python train.py --n_layer=12 --d_model=384 --n_experts=24 --experts_per_token=2 --d_expert=128 --d_shared_expert=128 --activation="clamped_swiglu" --moe_layers=[1, 2, 3, 4, 5, 6, 7, 8, 9, 10, 11] --router_score="softmax" --normalize_top_k=false --routed_scale=3.9 --balance_loss=0.00622 --balance_bias=false --router_logit_norm=2.0 --n_groups=4 --groups_per_token=1 --init_std_router=0.0177 --lr_router=0.000554 --n_head=6 --n_kv_head=6 --head_dim=64 --vocab_size=8749 --norm="rmsnorm" --norm_place="pre" --norm_eps=1e-06 --positions="rope" --rope_base=10000.0 --rope_fraction=1.0 --qk_norm=false --attn_scale=0.125 --tie_embeddings=false --parallel_block=false --init="uniform" --init_std_qkv=0.0236 --init_std_o=0.0 --init_std_up=0.0236 --init_std_down=0.0 --optimizer="adamw" --lr=0.00094 --lr_mult_qkv=0.5 --beta1=0.95 --beta2=0.99 --lr_head=0.00619 --warmup_steps=566 --schedule="cos" --final_lr_fraction=0.1 --batch_tokens=65536 --seq_len=1024 --doc_mask=true --train_tokens=377700000 --steps=5764 --dataset="wikipedia_en"
Below are experts of layer 6 (counted from 0) of a mixture-of-experts language model. Rows are named router (the router's row for the expert) and show model dimensions 192-255. Each number is 500 + 25 x the weight over its row's rms, rounded and kept within 0 to 999. Numbers have three digits each.
After each expert's rows: a language model's description of what the expert responds to. This comes from a sample of Wikipedia text that the model never trained on.

# expert 10
router:536521489520532487457504486513554514519485477513507515523511504523483519560535490522526529530491510488518470524499457455504470460506501476526485508484455495472470536519481522480465524527541479
It responds to: Words in opening definitions and taxobox lines, such as is after a subject, which, It, and nationality or place pieces like American, -ian.

# expert 20
router:532507503519529504531531525502490508545474511500529493528519476484538486495468481480542471501470518533505486520517484481489506480537483506490468505509473499507481496467457513500480539509460550
It responds to: Commas and closing parentheses attached to word endings, such as s, y, ), er, mainly ending list items or clauses.

# expert 15
router:521512455456500507485537498465480481519491499494506523494465519520475497498498457511496538497474479508495464486484482488518481515532503502513498441469524481551520504515473491526517469471526484
It responds to: Words and suffixes about government, law and institutions, such as government, Council, Committee, public, -ation, -ment, Act.

# expert 8
router:496476497497510530545450547500491506489529506466483480532530460484495481449502508502516502512512538508494470480489528529486508494533504491491522527486487543485464513497505479542485477522489502
It responds to: Numerals, currency signs and counts, such as £, $, million, five, seven, plus object pronouns him, them and the word time.

# expert 4
router:532471495465543521545492555532498503530476502495485494504512503524513497503516511480521488517521495512499478499490547490482488535516479478506508499557480474507504484490481539504550475520503503
It responds to: Coordinating conjunctions and linking prepositions after a comma or noun, mostly and, plus but, or, with, for, than, against.

# expert 7
router:447446530465527512521518498489445473488511512485466481545465496453486505455444530528525511516484465540505504500476518473496494506486482497486494528485549502508519530501509504503482488479503462
It responds to: Subject pronouns and adverbs in running prose, such as not, they, she, more, almost, already, and mid-word pieces like ly, ially, an.

# expert 3
router:508500533493499515517508547526477488490485451523526491548515485514487516521503499513543516481483526481498501503509544503493548520507493473531495521586498489476528492496462464555499481479517520
It responds to: Prepositions and connectives right after a noun or verb, mostly of, in, with, on, for, as in one of, with the help of.

# expert 22
router:485478519477472516528476524484515523508498502477491511434532494520495490525488530483471508518506499479496503548503531506501469520510505488479508523483534511498540465545505454471494526506464469
It responds to: Capital letters, colons and pieces in chemical, taxonomic, road and engine data fields, such as InChI=1S, Type strain:, flat-four.